Experts of a small language model: a shared expert of 128 neurons.
Below are experts of layer 2 (counted from 0) of a mixture-of-experts language model. Rows are named router (the router's row for the expert), gate (a neuron's input weights, with its number), up (a neuron's input weights, with its number), down (a neuron's output weights, with its number) and show model dimensions 0-127. Each number is 500 + 25 x the weight over its row's rms, rounded and kept within 0 to 999. Numbers have three digits each.
Before each expert's rows: a language model's description of what the expert responds to; "raises" lists some tokens whose logits its average output raises strongly, later layers aside. This comes from a sample of Wikipedia text that the model never trained on.

# expert 52
Verbs and nouns like over, played, won, born, war, Preceded, plus inner word pieces such as S-li-de, comp-ens-ate, Victoria-n.
raises: " by", " the", " in", " to", " as", " for"
router:526467466525502498527491532471531503529467524523504555531504504501457473509535532495462544482473480474513506447491542477500516517539520531525501494526507475490510514487524513538484508499462525500483475503498519459447503482515478536525498489508484524516521547507514517479494478506518449488499457526512491493482517498508490513482552506501496475491521534477475497534498536544490488517512
gate0:514493508493483544484480510481470539486468512510508498493507483492475483503481549507502552502531489499520481522470519515508510494484515479533474541478530476499506471504508459505513519456494479504528548501493529521552494471487510480499533508515500498446473523492508459471533483516535526478476493482470490496542477498470537478486484446493555531518514485536526483495521537500494517484522
up0:488519480514507488504450471520492507495495489528514466501460478522506539500504458551506502496511524534539503512460482512546511491476531498513457500508512461483475510542496463503498503456542519512488491506512470491518473473543503506479430505494486456508520515493494500498506487522518502521529519516498506513504527518508530488485533475529484496499529543478478491505474499508501472511494
down0:528550512549501484477518512494461521493517490528506484512482480476474508493518503557468471499500525510481527480499536510493494518496520468519515486515478423479519524507531510495496508508487548502456455529504499474517513487520485510502512427547483483510494490501513455463491514500458496499526488491479518468497471555502506516476503492510483488524445485442512495503473496504543529527477
gate1:493511501482451506509523531507515520482497509462459501504484430496501511472458509482525541485494494511523470520495519501524492533503504493534471502487533542528514451538497488498472487482484491509472521511476510511508504500479480485551478468534490539508540504504556538469493498455530481530504475528508511487472502535495465550494552482514479507521499461536539476487528490502495440477498
up1:506492526471486474488432496506503492529495437465499491524531502482471475478503460452509478508486532470497473507509509476503502517504505510477505481507521485520493494508507485520546590467539520465531483515503501498407532496477485464478504535518497489524520485475458483520541485495493504535513527509474493502517515482517467581525507515530482523505519514521517497463528501518465497482500
down1:467482489504475467502485502522498534548499521468443511477547491502503482502507482477444510484489496492476499503497503513494513501469508513489459498531521505453532484506499493517501485515528490472496525486510493502499460552495500495462502489481524537527487429515492494507519498454529502511517466545503481475435476502517488533486476482506506513519502500458466450531478520483520501473533
gate2:492513512513492520478479496491498484510528459506500499563497443479489463491531515529505499453504497491544502513496474513508523522512466496503498520514522521505565461506548490513499563507518497534490481502528515528485479529536542503500469502501487511472551482529491482494514517481532506523503496517530501494476496494526538514520488480489571504477477526507494462526520519506487491491494
up2:452512518514496469498457501500498499488459485502539520503466487476480550470505546469498495493471548488522481500473476485516480479438516548482493523533508511518469515544478490508541532511518496456452491508524514537527508506510478501501441540521481468484499482456524494526541518493515491508516457467475520496485542474501513509512507458466492528503482511505532476473529453495525491495525
down2:487458491498516468512521526459498508499539517460512502484541479552511489464554501512484499542474499504494532485450503545493463492536477517489444489492536517474548508504502511546453488476467534500514525472529513484490523512465488468478515502506474537530439512525508480493472498469509498538468532485479474467532536474473512473512502476504493509505513465538485532501484497529522532544516
gate3:511462482497524476515492514475505511488467485489499520476530471446476520509489487468478507536520481532513518481540539539486533536528574477527452504445517484472512522474468497485516467491499505486542446489509493494554490526508496513529559519467467484464484524532497513460449480501483459546513488487475549484485508458516529517462530510487522495505489489502492505490512498476489499494513
up3:521488524550529442481498491529506472524477509508504543451494503460479513493500480513493544507486473517490490465485470497523444472499495459484493464468501511527484478505543454468513533474487530517476464466512497494520492503431513525515480505492491525540522545462532497502483465451517495499474459488474497502521487477546508507482471520520518463519488497522504526499514468460496486484540
down3:566464474526512517519520501536491500490475483493502488493519494552467483552479490496510505479456510469494500550509480482468502510492485503470470482471504521473445491514532528462507545506489506497490472482509541487543506537471504547522501491448512495503478499546488515445536487539516496479522483514508522452471539487477556495540506455490498487526496481504558506520496541536499547476487
gate4:520497506491507468534498470517525534535480517524503524517476513508464517484484487491529506520513509547474533494491531467522481510515475470487475531481523511532534479539544519491479548509519505485515472507504516487491548506518484449538506453503489453506471454483468501453493464529522472498489477449510521509499525458550513465508515448524530538474455509517542529482532513471508450500491
up4:485527484495526510456493498494515491515508511512484544489492501458449466453468543491481497503490493538492514532513509489499480552507487452484498526515523484519519506484507470480505555512487470513494525508528502476467529490516455497483496497546526480488503541506468521495508469526540512498479474520557494462501505455513501483502504493501478529540470547520513507467501485515508519505509
down4:515499487452490467470524524461533504528495481485512471496473518524488531530532510504587479481494498487487532487470512496500549466462468511478536512536494514482527497503535527470482464484474468483516518522505545461500470492506506503448504494469489528501502499481488515516507536477496489529502523546511513490502500453512515483504464519509541508505551510478522494474497495504521492514503

# expert 50
Underscores and dollar signs in LaTeX or asteroid designations (2007 EP_{236}), currency $, £, and words like both, either.
raises: ".", "{", "-", "h", "p", ","
router:546494484517517483483525518529500512538465463465491479490458511465522503497456506483511491431477473510504515485504448481521441499489496474504548506514461460521448515478542534520493543451495515525482482505491521472469526485515480532441511485497484537536527498493494511503503493511488472510508536511479529487500450484510492493494526503486483527521520507460510490471469536507491507511495
gate0:485502470472546499497517488529484440483514509501517508478488476488545488534489545523506446475490505545510497504494511519520511443510483477466484467464491510474521504501505526499509525510507558483504472498510514481490414520503535483477450483505463484482529505508489456510494501530512504461532504501529512523495514481453508486472468510514518502516537522522522500488484511496502516541508
up0:494487491547520489496485503446486517485546490482498511498512530516490501512513496513483561551477481500523532506524499481480510504486435476494482525485520455517488530502496495486500533522495490461513525519494490461486475531569557459487489488506476475486502458435523503458514486511506471490535494480497467494516494507472535536476520511530487485515488490507456532504572488501440523516481
down0:467552460517492500502496513475475518476509524459510530444540484511529479537512519493516496496546483476493549498510474491478538514502512477511479514511506529477491539507498499504478496495482475539493455509446478512486502511548496520459503490500504485475538486494528544483522512477479518495509479462457470540543487496507491534490546471453480501555461474464455489492502529532490488520519
gate1:502500484502491489540527497512516477544547485534516505470490481505554533519521513499504509499503467508498496490539482531486479520535489472511523483488458500526524439524546527507483484493480499515502479510517512528555426495484506460514518436497477474527484514459490489470515533520499478519462518491507474465518521478457493506526523532474532509420521472484543527523504502519525521496456
up1:519486531582488477495511484500511532534535546504496511500533469518492497491477542525491554531483502509459508492515476484517489494515522527476492544497510485500507467517506484520493496522450486541524449456461492554550483486473506534472508520498494487498495512500463469513515491513479470510481505493505509502529517532509525480514543499473513531499478490510491480527485482486522499495537
down1:499505489481509505495500555484508462515494506458527447478546495504461518495477451482543503467491476531473429474476521443491500494484497506500525491473488484486519492495522521501532531521488508524512467535530524497505469521476521488473505518554506529470518497521543478449515499524474506515531496553533486487492473508507491465544533552510464521483484470501457467523447554556489528476513
gate2:453525526525535479487496458525531494503532493469528500512564451433477529486539514473506522492476529455501501517486520511481489534494512482494495572504466500521515457522517519499526465504506508493502513517523478515477487508519504525469461515498502462512488478474531479487483469477496533480528507470483488446448535478445507540560487517476513460486466460521504551522510496499488542515496
up2:498482543493481534494501506513494514559528508484485493483500526532489492512519476485516541532513513540506511455477504498529522529507490515505510497527485481462503505483531498482494558472501482487469494498491508528513479465466479522519487508500480502502480462491518470522510538541480485530503511452502495511510483545443506457499460548484467543495483500464495513484513469515478488469479
down2:500517517483495488517491503501505555511482455517528495479451489473475523500495476513516510461507519520509474534471515474495485472508509449523495502500497518520473507490517467471522536543426526511456542504523467473507493529489520508546490509500514521547542511528489507473486445483516501499526516473485520480477489533472492463501505475465487480503478472531532458506522465501535519543471
gate3:542511496499476496449507527504520489492484499484496519534508510485519507508497537498498554498497465524506518517474481527486485487473464508494503495504463465485517524532526519448522511480520469500498508542484525549498472484442462506534463494494486477470520505483513528494483505488511489517479502472525529510495539457453527475526512518530477508507490485497479528493526482516473450492498
up3:512532488501511490512494508503478441487489466508485490524476464517461490539502488555546488502489491502470496507547512464512526484440502490511478499503498486507500486466510502534496502519506504498454502536523475488513507504499508501494509486486500546503449492543501462499534458501514522557502475505482478516495479490529509489518519490468527533512498556530522493495492483517477494490482
down3:551487510509527521499510499496480533470471486498540475492486482456530551497491498543536470514526519495447492461506497499482522523495546472501502491514526489555487495530522488524574505508510510535518500457517486495499496517501477537509505529498496519518515524501512503498480461474476472514500498501455513513435498494458503563496488498491497493494522497491504446566530466439503510493497
gate4:498531489502504488479490512505529513496496488505521483511459494503457502511486497505521539464482488470486446488532525551483521474517442497474434534462473524506498513499491499469469510518533524526492500555483553521514510518481439491502486496489529489468497476479503492499507548526494480503489509517491553492499512554519467549533536483509512477480515497493534521498494508501505535461544
up4:487528483488497517468479501484526489524472470491456532488498464490503474512505523508479468468460517451489499546503522553511550510494481515504446526496499488525515457471483440512496544523507476535483515531490489495455485474545492510512502508466525458453505467471471475505502530518493504528506493506503500474538454531527506514490546490507496511500506519495526512548545488498488524496525
down4:508499519494518535516503471550484529531455490478473554478508497449523515497510531535468465467515517445475497487536484519496493498512497508515481507508487494521494520489461506552478515485518489519509466491504482491460494514469510518524480490491517492501507509524486451496520471503507491495508558464539537513500457577495458464524514524450466552472536496488475513500501469421514500513452

# expert 14
Word-final -y pieces (easy, storey, survey, -ty, -ry, -cy) and round number pieces like 100 and 000 in tables.
raises: " of", ",", ".", " and", " in", "-"
router:535544514545502492475525493523520496489472482491477495486477511502476476490463486471479489493473490484520549505471522554534490491534468524490511531510513514507465512464491507463479487456469540485526506504508531501489478496525447537527498488488461507497509538525515545471516506468473487506457510527464488525484483506563463560489478511526503536513470530442469457495496466485505504531497
gate1:481449487527494500538508526454497473477514516508542493512488469536492543504472498480554499485490525522494435467473512470484477473498476491520507500519548497511480489494483487465484527543501520486518509530532514534497519515495483517514497537505504492511472505501474515459485473527488475518485514511506506461496487472480479523497516523521515479493491463470480510462502456463467475527575
up1:521471499451452426489558518479487519493486498506528489490492515522541510504510526504539478491506516478520526494501519492498510533558457516517482531513499491526468513461489526530516471518469492512500516514522546503508510523517435489495528484486458521488451458442518522508487480479518526505514512551485550477507540476511499528496524471518468498513456518489457500474466491460513514470519
down1:498487506508519544489517469529527473517525501510510534513497515461510513512493501484463491468491518478506545509495474500540501474520507492452470511491460494474538506488495493491503530494512517554490578508520488487507554456497489479524491492495516521501512499520568503512480475486482450505511502479540463482525518524480477448566507476535498452519486525500498460549511536507533456540457
gate2:534502522524435525500537479453473473446493457457519464496487528493521487513494465471498513485532440559445540545498505539476527472529477486501562515504541504500492487478483479439491514470514477504518514524516506536493547548452484493475499523518500505523442496448452498455502490528516493523483514490501524511458542502522476497488534510483517518502463483520501555501497458513491498534468
up2:528508486490489511478479494494517521486507501476488490525484493517518468509493502469506487523507500494514538483461489496497479460517508453520517530500534505495536492543510500472508532509502510476536546541459507468498468492503501462513515515512545526476547472523518497550519552527457495485484535505509416483501506543460498473544450497486486550529506503496486524486499456487503448489501
down2:518472526512475480535471487478515490515521471505513506498498510456487484453554465468526529492495510523504506497539493533531525494468491491482503504520530475475465444494467497537520494454509460480481528493482509503527517520492486504472471475519509521496515493505547471521496469477543453534511494484485513491506483502536508480459495521487513475455493460509524513487469514482488571510534
gate3:471515500523491506467504505469523517517430504444461510470519485531492533527474509435518454466555487464489516497466544483487492488522490541454448512530498498458538502539507524501500469507486523512481518518517503516511473471465497473492531483496499508514519542467492513505497458472527527501498520482502524504470507534502491502563478463469506498496522473474504534506482457526511518541511
up3:503494520479482468521468486506515498502445482503513536468469464465493464511513514496495488508474452505488499509512491513485522538507560516459503496510464510430505494505490492482520527523468532516517508471516512520506571538553513447492436491466546482505485484498503518463498474491509480492484544456500528555515505505513504511498481465522504540526471515480510529508524498486504522517494
down3:535482455488503516496499498469509486501489461505485497518496510475526449498486497535527536505511524484474554482486499470504477510497520460512486536518496476505483545491499551453489494503505490475498551478491470520519505469507458524490489501437463468497514439497506511516490509486477508503569467517456511464493511489492541526512516523497511484468482472486509475488537520507469558505538
gate4:493494529522511509494522512444487474476489492488484441515468481514452485484483508582506459514501454513471487501495531498536508439513517531480506543527511493510520515526506471556510501482544456477515506545518503540431519472448486518504477539527476471528488444441487528480511505505483504501490527465466521494522541508512498470492485496491521515501525520501482558501504476473484516507491
up4:504493530538483496526443462462514492532503528495503465496501509520481503511490463527497477502503457484505527466502510501517522500546465495512519511517550494497478484523534510482509496481507479482514501496473481479466499511468487517553450502494492492540517517503450474522535426495517515499472486519492521533527531487531471496532454483524481518532491482506495498494467531531477515546484
down4:460503486484524477458482505478489506500433475502526480504434498514521490496514504502493491513467508493497463535475498461523485509552507493509486491466508485467559502526488511510504507500479508519490513479430482512550471491498484518481495507507481491521519492543454472480550554548516491508514540496495501533516464477481533560497499472504543544528495469544532502522489472484478475459496
gate5:486496518520474564504447565515520491490532495534485505503527496529501488514524491505523455492523482434551488524510518489477513517459463542480514479512496488491543496499507520453513489512488550455510551546513508502515504479475497490553520457519521479521503501546509517514492541496440522518478487510519508478499534550488529527525503510490511538514487453480480511500514493494469536515516
up5:543477486501508477495499473512503473488514519496481458455499492508514481511484498502462474502492532456517503505511531514498513484523537459513485522534534493518500469488504491461499483478466524518524479493484490467520519522504502522530512501544510544464521465541507494539507492454499498501492526487470528548495516470508492504524520449521500540468532505512526492540509474521534508499506
down5:555505483470520484519474498515526472497480513529480500518466459540487498502504510504495519513489518515509539503498499466476490471503550537526507547506491531498512524503543479507470513499515471523473506440503478538510495452505532530476490555496487454515492492512499494504528522540498484532497489492491498466478459501495485499487491495524461494544525509518492442459478510486504475520501